Experts of a small language model.
Training: a variant of Muon for the experts, 193M tokens.
Below are experts of layer 5 (counted from 0) of a mixture-of-experts language model. Rows are named router (the router's row for the expert), gate (a neuron's input weights, with its number), up (a neuron's input weights, with its number), down (a neuron's output weights, with its number) and show model dimensions 0-95. Each number is 128 + 24 x the weight over its row's rms, rounded and kept within 0 to 255. Numbers have three digits each.
After each expert's rows: a language model's description of what the expert responds to; "gets" lists some tokens that make up at least twice as much of what it gets as of all text. This comes from a sample of Wikipedia text that the model never trained on. Tokens count by the router's weight.

# expert 12
router:146135144113107162089140159123139113145107142118140119102154170131158107135090123144128108117115166158113128156113052117123160173128148128115151154119118132121162157105114145105160109140132160097147153088141146145103077090125146114133131119140089128144106147174162089149152117158143152096
gate1:155137153110132084125131129101159181105106158135115142139115185139137137091107172121117102102135127085153153184150150158122142125128151179126168134120150149132192106126106145132114125110145154119132128149073131131115118158122106099115096076115112133131118106106140150104154114128140145148
up1:155117146148158145162139134129121116144130145168109118131130170133108096084158131129170109150163156175160133134097115098134180074084129113121118102094185136144199120115124104150133126130142147153098145153140153086135136128141126133131156130147160117123110113153163115115126150151116108116
down1:148129119140153100135090126095117151126145096103148116125099164151133138114108170081079125149173160110116139118120103130165162133120123161126117081137095146103100116169141058125108158138101113156098118139137128135111094134089113145139095091131127127139131096175110157126119128155111096128
gate2:137191110103139106143128120103158109104167117123120117095118126129098132111118086128122142129099143185117141139173101148135129101112101107096115080160119124092115166090090111130157105123090080098120172140143134175142139102179121126126122138109121119161119104099147125141113108147152124123
up2:164101126137119110166119146155085142117104099139105119147102130126192096124099106128117103131138117072148162124112124118104115172117155125126180121127109112152108167154156095092113133132137146101132120141152130079080105109163129157155081094117115135120111110144158149129088149119118143117
down2:118150115148141143121107106179123122143108181148116131159138148110150088147145127145127090112130097131136136135121128112102109153095143121121094146098198117135123115149148161129144134201148132128164131101151155128120146119146125127121110108092139121070156084168116173128124140095129090154
gate3:139103129099118111144092115100127124096133144126139133155177145116107159158141101156057097120117114138134122145166128146127121127163137125146118121072123131146167110137158113094100119129121124152128141151128122097140144123099042102170125098121153131149139110149103141137152116137116152190
up3:152104130106163116169087129137104169132126092124096130136133154115150147095110151065077109089092115118086121130112094115131140157133105105125120131132114129109100117131136130124117136175093154104121106111121158152143147090089151107110128124130146123153151100179149142122119125111107174178
down3:149159105102112125124124105113107063119124142099099129110094139111118097085154143125142143116144143148158118110103105121082155152156141123190105146132108122165108078143147118161109148147090119160117154148123136124101129153151142147156133105106096197167150122104128106140117116113160135124
gate4:123140120115172112119134115132157110122130144158146119088092142114148135109150107165146081130127129166142166168094135138122061114111161163147143158146100131124138118136131116135132117129116100150113103106146182128136129146160134122131168042120167124169123125118134120099144145140085107147
up4:082094158097152140125151147114123182172102101187100113087132152132138095118129089139090104117113127161144084122122096133137157137099118103136133145111128106125111121096109181127129147120124117121161130125174124165091111120141115128111171128093079130136154123130140135127097117129164114156
down4:135098142156138124119152161137134120128097147126137146088117140121128128144145078173115063136122119170128094113109084162112164160172100137115103137149156116109151110119140167089077106094096128120165157123092149161112149103138113126128121130116121160133146106167151135097163121130115109121
gate5:077109126123131135081121116093149147131164107120130141126095138149153139132123125116105065119087161155103136090145140164159126135146128137116118080106126134122120158150105109174115119098149141094119133088176137091139129101123076125107095088116135100158138143151152089130127111123123175137
up5:121119117112140156123099091167161112130110115159106187073154088135104128087140137132188180131114110092143132186159147120105106137160111131147119148143145142132114141120111076132149129133114111147107158132092120159138121117125174150126143150120124131079145146110152118147102123125140101109
down5:185128122149148130119177118123129111153205121108127099115138068133067119103130137127116150118160123103111127131129148121126133130103158152118129083147147146121129114141093143152104138118135083129126106111135109115157113107147164144139161077147107119115082119133133091170142091146157105125
It responds to: Capitalized first words of titles, names and phrases, such as The, New, This, All, No, often in lists or tables.
gets: "The ", "New ", "\"", "A ", "United ", " "

# expert 60
router:130116152098130127149118122141084135132133166150119135154091132116119109143122121126161120145115123132151115121171146127139145141108144098133108112101154160158147101180184164129146147076113137089109185170089113096138173103115112116122114129135162128102115138083146129107108170099121108169
gate0:143142152156126141122085143131110129093125163122120138142132136146121133136137114173114105129112145122174182161128152131089113117133117103141094138098147094074149105143113068178121151121157104138088182162145122131098092111125123176127134103134088150113150161146125111110161154126135137125
up0:119075113139101115134117125108115148100148127140131090142086147162141096162160112113110141141130149166117116098084161131111127144098118128116177141161159110100157114105136182172162131118153132107127125145127139149141144104115117152090103147131133182124114195111119140098134120091149148101
down0:057105171176139157164174128120144126125153122139161131173155106127125149132152159170085108113093157147129138109131124160120115124170114149130125158132129091131145148141099087140107099134126099129147142099143131127110070105105118098135127126126145123099126114117119111111163107164107087147
gate1:123105115102161102133158137131131122129113124117108159132134132134156108117145114148115138095123181040078107154116158124098112126133136130107148136172100139119130111136126098104098118091148156152152131098139073130128161119118130143086145126106166156181160126124181151149140133121148111130
up1:136118131150161139104116081130119161095149119122130156108113142089100128163136113102149131185113089106109110142131076100100133098138130153171124131139098138183159078129143140156110138101104115100130173119125125118166123103173153147128141132117124140146095099156099125135131113083142108160
down1:128159106132188155082139134090095103144115113118092137154069118123123117113151171144128137130126127118115148163097150110119123087140124121147119141146117152130141108128092145100097162082120162125158153150137104077156120108133129087154176116117103134098095131128120124150151139124135076156
gate2:094128120102099129150160123117125113114094111113158118143140140137079130088118143118110165148136148116120102128045131117134137160096122155160096126152084123124079170135108156120135111133152080124145130127110098146160150139148123156126116128078097134102154109081091105117102129109134102124
up2:120075157118087105095145156152171109130134121143092111097108136110138122150173136114113129137131161123159108166125137154129099137196164124149155136090096114050119133106137141168118113126119136101148117110152135153103138148109120107099094158113157162120134116139132156115099149144141130139
down2:175104149080147152150101127162115117147114154103092139156124148157131145136064094090140116103112121127113157135150122113147107135106131078151089132120126130167136149105129104103184137139128127121154141139108100123128137116167074122146162112134162139156090150108086099148144106148112118138
gate3:107129109166104149160099109128142118100109108119113139161093174105097147133096144126139109101108161137136166154141154106117144149128139145119145170080135134114138112133124143127101138128106102150113163089131113057138130092135122115155137097111062103086100158111158139141171130101142120129
up3:159149104129097131119161095127111141143147113071140151134139121119118153094110184103113143163130109146125149114095143108063090160126107104160111148126133162143099144111145104085087116165108118112107130154151100102072115142142124115100128136139113128121103098167116138101160155155142123133
down3:161121116153103112124142142131150122141136098138098169129146084146180111165149139120139148143130159106130158140113137157143096106133113151089089096138113162161101132072103130111152084162168118128149185117084145141102138174151115151136148132127149123121121127149117143108159112167113124162
gate4:117152130129129103074134161140142122107126112183172174167123122135130073089153142142129106115139153157092171127110114087120134140127138132107159115109135127103173165122140084124153162123085139096116115137118161149104145131159127161101124101103140137094113149129100166098120154107141126143
up4:135108157132131126121134123124128119167138171112157139130089110128139115106129082112126115136134118092127105093085103143145148144077136128145103124151154168136152158165121076154146105130095149152119182181110106146103133160092081132146169139159159168138120098144159115121126120120149117126
down4:124088154140148146088124154099165062121110114172167131124141117129142092173128112142141170153111125169161130119128161105125109160132158103131124113163140114149145119162136165084111128122108132151132107157102119132106096129123135134149119134120137179114125141127106096098082076122123168114
It responds to: Consonant-heavy pieces inside surnames, place names and species names, such as eb in Fontainebleau, bl in Kornbluh, berg, burg.
gets: "h", "ic", "l", "ch", "o", "b"

# expert 27
router:137105168120146122101129109159126137107104130116160138119112135115161090126160096129133078122136142114111098176124111125116074185167138124134164149083086183143151113105148099148152138117132166122161142161151147126111103118092097147130137151126135158121095125177149139136126104136130147103
gate3:119102140120102113144145136113145147130110129146133188159123168122178103137112100123152132081115168087145106149137120146144118089098091154116148128128110126076116150134120167137112158145181104072153133127131090132142080137103110114112141099099158116114101151145118134109135131162148137160
up3:119099093112133162108120121125133094109121118149101123125155151182088135092134154135132103155182134126148151077168137130130104079159144145152137132129068135111128123175122145116116114118115099098114123138128140130114149135130143131190124115160129112204110112131127105145132146125139082136
down3:148141098153166151159101071121139108134153118149115113140143155096122116098143132120125164103139095101104091095148124132139117105062148148126141120115118096136124130135124174162123124093148117129153151136102152139121137113077125126156108115134134140094107138085109139160146106060170107159
gate4:118138152132109129137106138134124152092100119153147124133102164123123072182117127160132098124127121058148130167120105147130132128136129116105129138181163136134119141106160084154108120101107086139112146142140163126129123131172142143135144090122180131138111125106100117073078120119093143156
up4:145136094096126154104127149136119102156179162155119117134104132132103154142141100118145125142100104128131126110148121174101119110145148094117143139119162089134169126105103094114175123091088087143113106135086152096135130140136142154180147177128126111127136179124109092153166096134111127149
down4:147111127150101155146125136154125136083137117109130113158152108118104112155096079119149143133170137108111094114113108151126116106178142099102159189121108140117112131140163093141138122093110104078143104152141130099137103094138150094122119116176116161135063123119122136130082139147116118098
gate5:119109100107121077116131137116096152102163119113098107134148085111089122140124135171119129118182146137136164096151175132124133128139111163109110153114089129153178143123111098110112127102150128134134138149130127147131141107112095142130129153147120165085191123138070105103125129142090158096
up5:113124148129173124123141120116122110125156115123129121176190102137108127148144102124136096122142174126149108153122145161143155102143099173116128119102137168129123150199097144183147123106146146123185157160158151152107124117122130124142152148114151132099091093147137151137137159137138162151
down5:118104146135105133137152107112096130122161150121158077074174133113149156137109129143162105159092153138103081163098148139102131120133132105155156129143097120124133140109148093103139146131158118144114103143113095145085143159116154140130141132148131139166117123100120085133162131184140187154
gate6:101131129099133163162114084153136142085148142148102151137206121118174111114145086122090115120105174103110140156131121138118149155122116107133136106156139139110112159167114158114121138121117144120160143116104126136102106117124129105102121105112111123085098153164190109144123117157117158170
up6:150108165145157114140136122144110103173056132105113134135152128102127175165143138138125078123126126171149140154090110105150081120133110161146091161130148133132130141095096151150094133141140138139158111120120125174210127124116093105106111121133135111150129126152122153130131132121141101149
down6:186194127134187168081075061111152163130083135159088119114132135139103147128150100144092130097137081146149113149145129147120149093089109124132097068132142124117112129136118121151124131118121132107131144119105124116148147147139112115117145138107132109139127140118116136140127126099112120109
gate7:132116167149142112102107134128123160075095128151117136126128127114098102121159149150148150138192153123153135144136106111151131139111118169098122135160109123120128100065080072136142101115130139124111155108148124113105119098174130133124109142117103092138133104135090140153098162114179149090
up7:118132148147191133132132149139169110159101163092102111168137131099159125104122129121141119135148117139123131112136164096096116115147127189179174121120164131131129136129119112163138147128157138098134110068134120092149120134125157113118130092154148138130135156150103153118171112156077100160
down7:165148132093103118121130135128159126116149100154118110085111161113102092136153111136105145127107135094120090134128104171154129138123142090118107121074098158144114105117150123111105100149107162137096169180112147111116169064117110118134107131135095137132142141138178116126127159128142126069
It responds to: Quotation marks and words inside song, album or work titles, especially pronouns and capitalized words, such as "I", They, Love".
gets: "\"", "of ", "The ", "the ", "for ", "I "

# expert 11
router:117144099120165160141100140156160141131109140123128121094092142090132130121164169106132116161163151092144150108127109104125125110155139184166159137156106109099132100155155090119116101168150067172163154138133119158122092147086121134127134128156124138137109121124137144132117109143098095165
gate0:139154113138135110113122115134100159162139102118130149105121123100123126089066123130129156120124163128132151109101121097123124098137085091180161124137120171143116132094134124091143165124099138155161187095173116110144117127138163099114148143166146125138132122131099167093138088126081122114
up0:147119128116157087147145062146137118106072181126153107125116151079115111115105128131116081157076112131104129160150107134144124142154130118133135136135090174078138114143121150129166110176130134143166133128143148086113129117116100135137129139084140130146170135141126098149096121147142146114
down0:140119137103105164112053155120104144102118105124141132126110107196145125100080167109163130137138146144115118147118135150154120117173138176125097130082146107109099155124132093101091150149132127138134111121142153146126122155146149145138109126151121101117151107147107122123113145116051136148
gate1:121111121118148130110113089111143110121117159080137054126132095135085128184093124128149123105112135146117161118099142061115132117080150160098154137160121113125096145087119132126134149130131130121082110107115141151107134113148149106142137149103129186068120130120157127146132135124129135109
up1:161147151151124078118127135135108084118145161136126171151082137084150129142146128110151113142129086118170149119101141131130168160132119121149123132102128145146141128095152114145138117119142130112128137112084113116143133094090119079090088088172126118145116124093135173162116189122137103149
down1:185152135078146102141136098130117155097149122143161164140065115100138144113119141103142140106138123105156145091115115143152128108156134109193118152126086119145142140150151124123157103104148159130100129113129147131123112124101118138110127143152144098185106165100123169127106171139122094156
gate2:068094163139138136132087129165132156178128137174153088082138145155121124153141124094128124086141074133089136098147134132127092112126143185152127096138155116127123096094137132140134122133119139129120111129098148129120115116142131080094177184134102143137137113128130155116116106113147135140
up2:171077199126167118133136122124143130162120159146097125122109106148141129149151143159148156105151080113127132139127146141136121143161116137102116113158113163093131117160144119146148138149082125127108143152134116131162085112126106068153128104141121155113165121121097136158136133074158146092
down2:126118113087111091158183140120137159132164086134136158120116149123152099110130152175135138113071148123115130101147122109153165141134135132119127149124128133146138071111089121084104098123156118089095104106154097118137114137144118148145132146158135064098119153093134102135120141157164126102
gate3:136139117142152115089135121192152105122155164118105132120126134158100099174177127136141120190129137116166118153128137100123191107141080121107134097168119136139125151114128131094111106133128111142115165142113117149099115120154101177138144149109121164155106124117156086130123153143129086126
up3:114121146137085090126118133121107144156132132122173133134115151132117151126118091122152099078110106125139137114144087158154160084167135164173131137114115126129134144091133161110133149122155126124160076154187137111112093155143144136142099126162190152105133118098107109145122084119101129112
down3:145151157117160153129144085145150090150137110128114084149119117122141140169108169133107118107185133120127130139130145136101111136148173153118104125112129151120144121145090085139106113135136153159105129142094099119141146060135123116100141119114071161147092082145164125120109162174136142126
gate4:131110133122117117146114139119131133121163087145124136085104131162149117081123114113142144066099084155137115062140134132115090115148133123154153127097117103102137135199127118160135108107085138115164126152135142120104116126062150102093124108103159147126173130126128135114117153128137142147
up4:107166154152131112140113104139130130131180112124145094120129135128118088159108121104154104166130104109111101118173162147099138127173112124081163087161098102133150142106118193122142134142133140153152141156142133124164142131106141150110178136105132099105079163105123134166115118130152108147
down4:136098121110170100087140174125117121155131124154145117126120137124118112141131114181133103158109170116109120117105143121153143159086148081097115129091153166118129104092137145136144137082154084127116143149157134167152129147161127139116101131190070120095114135114159123157143128106118155132
It responds to: Prepositions like in, of, for, from, during, by following a verb or noun and preceding a date, place or article.
gets: "in ", "of ", "on ", "to ", "by ", "at "

# expert 58
router:120129112091137161131108125126129207113149141105143111109088110078153082106140133113124103134140155121147139103128103109120166095148125160142115124159115097101169155138140085142107114172147084153169156091151146116103101152147122167135108137152162120142114134109096152126147117114123111131
gate1:121107162108089173122130156126123063115118144130138123126134112153178134087165096126151122143135129127180157121146087103123169116132121128135126129114134136146125151180098105123094114122112133103105094169110159120075114143145126144146159057137112092132086140115116108116117124122110128114
up1:119112126129101114140127149143139042124076165090133119161165167110140131120137138129129137116077113168094145102117133148154146119140126138130124100135148133154099144153121107174111117145164104100128146145129164140141116088138112104147146082116150112090147135137129111137116117110163138194
down1:097082144102115154104110111145119165108145145118124152111143144150156135078150131085168137127161126081143147139134085128129143140108130166115097145107149169137120115107161118111121124142114097180129139125103128116136141162142128148128087099123096128186076137130113119149140101159130133068
gate2:111135123164135164083111130142163136091072168074132143139124137165143133107148130113083127178096125131136153161139181066128120114123101121134099133152156138152132150119130142131164121111109134129083116141107140156147123131122134133198093088107142138154141107142118113141126124128118105127
up2:161097156131150131112147103123083107131129179121147114171121112078124094149127096124113113084135109157157072113137129151120131077123130093112096169094128110097156098126097123142098142129128151131129102093103160109097170123131136085105153120094123158118140097143147129118097126118142134113
down2:139077122108139071070124094144104126113103155162110126145134115117128145108161112139098122127097129154092147122109144163125120075114129121096096101101152108132144152114153171107106136119144111120152108152102133164144102154128172136099136117150172086117104152093106159127128161132149121101
gate3:123145111123128142079179116127120173084106157110131106148154101134116112153132152110104105096115124122139081141110133127128165178132125144133160164138090130131133138102135118164152133132133116106149129120161147128155127167156139140170135086125163118162077134181143119105123147179108095152
up3:152127144116122091137085174114085140156147114131114125133157122114143162187124122119161104132137162114093111113089148052105106127128140159118173177120101138113124118140122149126116154114147138139100116101131111167143120124102143107140139110164156150131102120109144141152184131084130157133
down3:143118129157092119117106160091083068135148134134129168128137125140118123104092102143161172153101101118121145137148133116118130152083119117099111125144174153102102110140179141131098126105140130132090123139085112170162180153107145136140134143107123112091119127125128112169122094091166142121
gate4:116160186126101144113126125105110143132129131092143140150165102126164166089164108127145123074129192139151123121133146144142121138129113111157111104132144104120131120131117165131130114089129145145121099131116128135159083152112118091160104076143180147126151154106123136075143107100105131169
up4:142174101137116125167093092114115125115141095112112084182160184155121137076141169122117125153091140128139162146121101085096158123094111124154132086138131099115162126145109080138129138120120138126115114123138140119132139125124074121098138151153133138116101146095089159120116126138156094114
down4:116128083132152144134140139137126085114137151093129077130162106065117130135148124108136094113153141103090151164136173149137121098136165122165137127108099101151128115157151116120169134133100065138090121127132120155094130122124121118175136108097126149157164146109157158140104124141105093109
gate5:123167151115114128107138145089116096123110131164147139159155112122152098147156130095160141126108158141112151137153143145100138080135080110149157121126132081155142152145113133137153117144144084154147111146107119121120127172175151077126144105167102132088197116112128109152140108143107105122
up5:162127106125118116138113109149123120115131103149131155099173117149145133151125164109128141132135128118177149119149117084160085124127158133113122137144144111157116135116149113135092077116078115126182163134132110114100098127125118099154201154129138079094099117174118149099127166141096118134
down5:126143101139169132089125120155144144093087131153162108137141154129120150179148138138097119148058122150149136143130131095124141134118130156113206122162099085126102141101150142130137172090152105149098125149138120118167125105143135123118168149116132176116150131098116156117125095128108124122
It responds to: Prepositions and verbs in biographical narrative right after a verb, e.g. work as, written by, including, with, became.
gets: "with ", "as ", "for ", "by ", "of ", "in "

# expert 39
router:131164107103159116145094076159156166089172131115109145117112126113174131097137150128104119132116143106166124145154159121155152118139142177157099120186116158111135129177155092134088119158118147128168142113142101108119129129118084128155133127099145091141081128135116119095135136134121132144
gate0:141076122131104164182122073117096134125106109133172137128147144124134144121115130177122136142129085106124164169074143120125088146166111113164116124123191133123116130117114146113106076113104142113123147142154104152138162138148124132171162105119135094140134133148126104125164146112129113159
up0:089157154080145125114127134122144153065132148143091141188107127147089164091151114112103134141072146116118114143145131132134112138126102109115107150125152136162112141090120147155167125143134152158148151161182131134134125161124124168110105081118122121140100125106121124106128115100121177103
down0:157129134124122181114113146147185141143144128124129162105151132111133136154130142116134101138111072156095137104105134121132080127146136158127176099095102115169126141130130096158138112124104172121128141130128143100130147140137146095158134143089176150091145122138076112080141093152175138111
gate1:151129100143180100138123134148160139152099130122116120097117170146164086114157148142134126135120132115091120168134096123083159137100123151148119133106137095142126119101167102090129113131149106123155080098160101135170085160142148140141145137094158080112144182119134134138120134163136131093
up1:171089120106105163100123105121127151144107132139118139161144148152156098128131167106147110146135117108132167122108160082107150141108105130141164139106130107149086133114101188116134155116119127098116123122195130087155117142126130124133146192115089103104142145121146164135126127170131085121
down1:104152155152159133170143162150125112138166136149144099115107147079098112123144113187054133134130142095095164141121131110136145133128109124132070107136119158110142121109131118146083154137082127129108099075133117129136122110155105132139139111133111150137132149149158118074122138158161108122
gate2:130117122129157158157073121099155151112131117069106094154086121134142126149131146117082146135145175118178120185146131133151139092112118163131175072146117154111105101121162115139094130174135118120101141124103101101135152116140086125123147137114135151119108122128139143100109159136107134137
up2:167133162161095148110138151093115168124140109054121101130161101115164140180132161124159118137157171141120139140117132128145148152093099118169136133132153108099101127140158120143119151161121099129114144107119067108119155109119116114129134146129092155111101118117087145108138128114122130182
down2:095094098197127124136171151092133123124091111140146116127165084135129125160130091167135136127144131157114131130113099150084120159066102105102124129110181116160159075111110176133141123092136110092128137103117139105136131132125142141135116118110130120099149165110117133158145143097131116126
gate3:142155090134132168144117109137099149138158172116123099161124107122147139107133132112160147135113150123176121117137155126113177090135124120161158078127159133088149115119184101114098146162130113116135141126114096096145172142128130120159091105082159133119088164125111116099153123110156100151
up3:097197094115133171101107150101116092112125138154094139113159127151111097132125122143126116117145081117079161142119149124114140124112127108133113132126068115109136131062132116113100085165123145121129090138149146145131099116156116108118125128084130166141159134161105103107159105125154097130
down3:128140131078159139124122155145126158151138142132107143091091138105138109135120132092127113150163134123139167125140135111169107145165180171207106161148103120110144156135129073137104131143159108155163097084139154129102100108118135084140114153151174121135125117137118132110119116135106121133
gate4:124123115131112102125165104125093156150144142128146086112141119159103151114132152135152136146116134117115099123124121131150126128121096149097107148092133093147170087119092121070117150175166077152143127144153120194159127149155119137070133158143123116115134130135115141098154124106092090159
up4:124083134116118125176114164134113097138161126083146115062119139085151124139104163143137122126125105144147102117132135157135096135154159108088108126119098150134117124124109158146142097106102146067134080119101114107128127111084139134096073158141098120173151134118106153138112132124129096130
down4:113148154114122143170094114137120166146108099123127177137124145152130125110093127110110141132146103123116157116111123101096143131140129170128116080117188117131116138131138130153114184100106126113160127069164112109094126124109131068135093116104156139144174105090123123101149124073141128131
It responds to: Verb endings and prepositions that take an object in running prose, such as ignor(es), add(ing), protec(t), use of, correct for.
gets: "of ", "ing ", "ed ", "for ", "with ", "es "

# expert 1
router:120119086123149131095166113079151137114111156157111119175180079136149118116088111109141174154147110147155109122090107099148152110156146131095126175107169120141123117138178100153141121100125083163095125110126093125149143146159150133144123145133116108111147117133120119133172118141118109131
gate0:062102116116133158130120079114096127118078141152125159116117149131129091128109109112176127121132108135154118150082129129143164124138143115132103103122150172128131115125141143104117146140138098160199126149151142126171142150165122151073119137093139123156126122142159123116130185168124119116
up0:073169145111158140161110117136131108117161137107145148124132137135143108170098088150142140091106107164084130127133179099144119116171144100121157135136129150136133125162113153127139177118139140114149128099133102093096120154069109129150138104122125119144106124115176107122142124154093165080
down0:123114142168127097106112127146119167133129129159155143126118149133116161188126131122136113161172133113128142132112109090139134092118091121118149094110146122094147112149124089079120125129135115151163131159141112142198124137123179123137109110127136140092144141109117072124126056114121105162
gate1:147100077118142142132147109110113123104143125122141120102090099113168141138106154113108114120141156145160122159168132130100125141148188155145135119110140122108146143180123130087130130198111113130094118071160129138133116143148141143164146117160086123116119127139120150128102114141082185106
up1:144145175161155108159120142130097141092130087131104175109115125113125100186134153092113115087159123086145128117091125091126128096111160157130127125114167135122131110108101098131118146123093159122163083138154122171117145127094098086112107126127131143085115126140086138112130154137143112155
down1:075149116141121126129130139114144163168102085159089106138170117150132130105138109122160106142144160127138059104087129142128141153123150132116149112129089140107141124157103142127113150127122179075162087123133178118143121131141153154103125163138144145170126138122113147164131142075123139129
gate2:143109117026086148136117110101103152140095127107123123124097129106165108139102137112129103119131101146133115112102127106139114141100110135098134169153128146077116134163140143170135114104124130142099118126152123159149147158116086110099120148134123145124112151150133158084098100181123107145
up2:169115148124112126102099151138168137149169117104101114129136080137173133153111067120125143129101110095100136117091118154151154137134161095139177161121136127140126140087172079163154136145131146102123131108110133134147144101135156096113157141096166123152132103136169102108150115134119145098
down2:096107143114108153148137098104089129187144125118089123104156126083140126088117159111112176099120102098125116113074132137150145113140133149112143141133123126121109077122136145114152150123110121159144134191100153089120130139121165140142120119110151173133097147105137071113174141141145121136
gate3:157085105104125107120144105141094116136128131131096122102142114127114112097110123098140111100139120093081127143139125090167146139097097171124146100107137122121116099126076077129083133160107177139120139140099130162163114146166118129146132092149134140120097138128136094148167088097079106131
up3:108200124169104165105137160135138151112126111104141137095079133129101093116151129125150128144081117164089142188153118133102088155161118133137143122152081171143125100116097095111137104120132128131145139127146143118107136121100119096122133131123112126137158102177136096114168113092126123126
down3:126117138086102138089141136141131096114155138120174143134099129149134131105131127093167087104115144133149076105128094175134156154156111128122111137145115125170148141118127120105152081140123117087146101131125160102156117107149150159108197120086126121111088128088157173140119102114135130120
gate4:083126092152102155108142126130174073153087149096111127155123146128080136109133134132109137140151128135106090110158124126131125180161133136108146160129132108124092129123117121125097169156091115114116100153142086143115126132120101160141125139109065090128121136146090162108111162095133090130
up4:104138109157134133138136176078138117171132107133152095132092141126130123115131133147124073117093110160104117142103145088115177145140091114098127167149123160068130181110096177103173140127135128122109134134130082136129131127114148141086126135117100102142135104123122134143084143097140108133
down4:099125150150151116097154135114164136159102122130153138075117141121138146106130124144169137118160079143114127112099131106120134148108130129158148110174135171164142108105100103145130117116140145083132113113110155072167094153157134134161120132129165151149147183152111080140137106106123166149
It responds to: Degree, minute and second marks in map coordinates, plus infobox field labels and section breaks, such as Born, Website, Coordinates.
gets: "°", ": ", "N ", "″", "- ", "′"

# expert 16
router:182147151151142126135147182140100109101137138142128173108135100119093134132138122161109131148125168140115091113112128133080129167094121127100174102146132127145126106149113146112159123113110154138114110136098115145112172098134117105154150124108160100165121062142115128120098145066098129144
gate0:132091159179156124115114124116161112121134163139107141145184119090180120140130126088148152178106105123137123119112125112151092119110114159122195116118092139126114139101110091169107119138109138180104116160116132098109120149149105115181124113132095141148111098116157139120123160128118119112
up0:069127119128141143149104157159115134163093122122109111154094149162072163103148107145168107119109114135102091148103185099145129102131128122159102141128145058134132098123150106116132157126137179162101153148141146097113146130141146104099142119100127095149115144138132093139131114141103134120
down0:126125126152118134159091116131144097113106115119092185155132153093157176110111166130120135073175152097143065141097131105114121147134095134132093189107145118151134100159162124147133130115140167147114142100147126143110127158113088113127089149126113131152095145149139116140124149113108114124
gate1:139103139161102092135108144163175154094138126114133103123131166113143100116088148120102105143128093132116104088162146102112130108100071142142130145148107137091147129112100151104130096111122198108089078145127112116145122106105108141137136089124152133140097105120169104164142135126095121142
up1:158130136144157100111107142084091153101142121147179145116127138149131169136139159085070121149091097120116144157167135125140064135137118122133141158160145132141123096144120119092136166150113145109124099093127154103152099118132117136114116177094137152167089107146147117109138116118114122165
down1:143118097135127089162107115099130137135140135173182083130101097157122166156117092154107076148104125139138119159138135108117105081171126149098122109146160082111113097130094144134144134153146095138142144123169147133127122127127151132134162112151107177104128134113109166118104182110129131134
gate2:143120123094141106156159100142128131126108103107128134128124139122128120105153098119107118124121118113104190121105127123135143112150097123137146130118120115173082087072120116099132083101073132126174146115095083129137086111163082104143162131128137137124154112161174157127120135085150153101
up2:113166164101122112133117137167129120152152151129099092086131103131124132120121131118130165103092089109178116147112110135108159112129093125117134098134093145155176152190138135153122149123136180131094162103137109116118103129117173135120096136131140087107110137116146117105150140109182170142
down2:148168098129148096114137135121182124102088145139125127141154132157106137102145108123142129105166124136138124143103093108149163111137149154078111142076111121101161141078124107160139159100148139116095124105119129068107128115139089116106125113137159136126138119095136095122091101108162089163
gate3:164135153134127130126146139136110127114117143133124183111138128125182097113139111137163148098136129107156099102126174100169071142128101125117165132124163131125122091171135159113087129046069123136120137116160120111122112122141136151116142139133105119096136066151143129118142140132139119145
up3:179145118110135154146105136116133115155119119125134130144136147111155114153128126176131054092140122132106138105098100123123124105081142133173124146146133105148094183100135102116158194153113123120131106117123136117131112155118105119109136089135140171133152183128141114087079137113108147122
down3:153121148128110104146094133136139155101130103109102131090122123164147118175137149078094157158076100144108113136148140163150115145121149128167129127110132143129099138145169125134180133207179138103137141142158107090141187107128141150128120090152123140127120127152117120122145131116148135135
gate4:134111146125166131150112130107164142111119139151125152124111101187158119156117128113109156101118091162147129155090129139116113146134107112107118103130164179171104095142141166146131116119068136151106125159143153114145159100144123083133071132136113164141147131114123098100145108156139172154
up4:139104087189127163124122146118110109159133108144093140077107103064093122192164122115120112135160095108163094112132101163136103116117147139157133120116139144119153138127141116122141124114145140185136143099128119104148128146125123124144125135132160131166138132101130102166092107187118128136
down4:106109162147194146129091106172168126113127148128107139140192141084128135098103145125098130169110139119152130171137179061151133152128130112077129115110146111151139141138146115138154125114120136154162144120135139123092151135132166107113131151117134093138160155096133112125096130125132147140
It responds to: Short word-internal pieces after an initial consonant, plus abbreviation periods, e.g. Gm-b-H, et-c., imm-ig-rants, St. in addresses.
gets: ".", ". ", "ob", "ab", "ac", "em"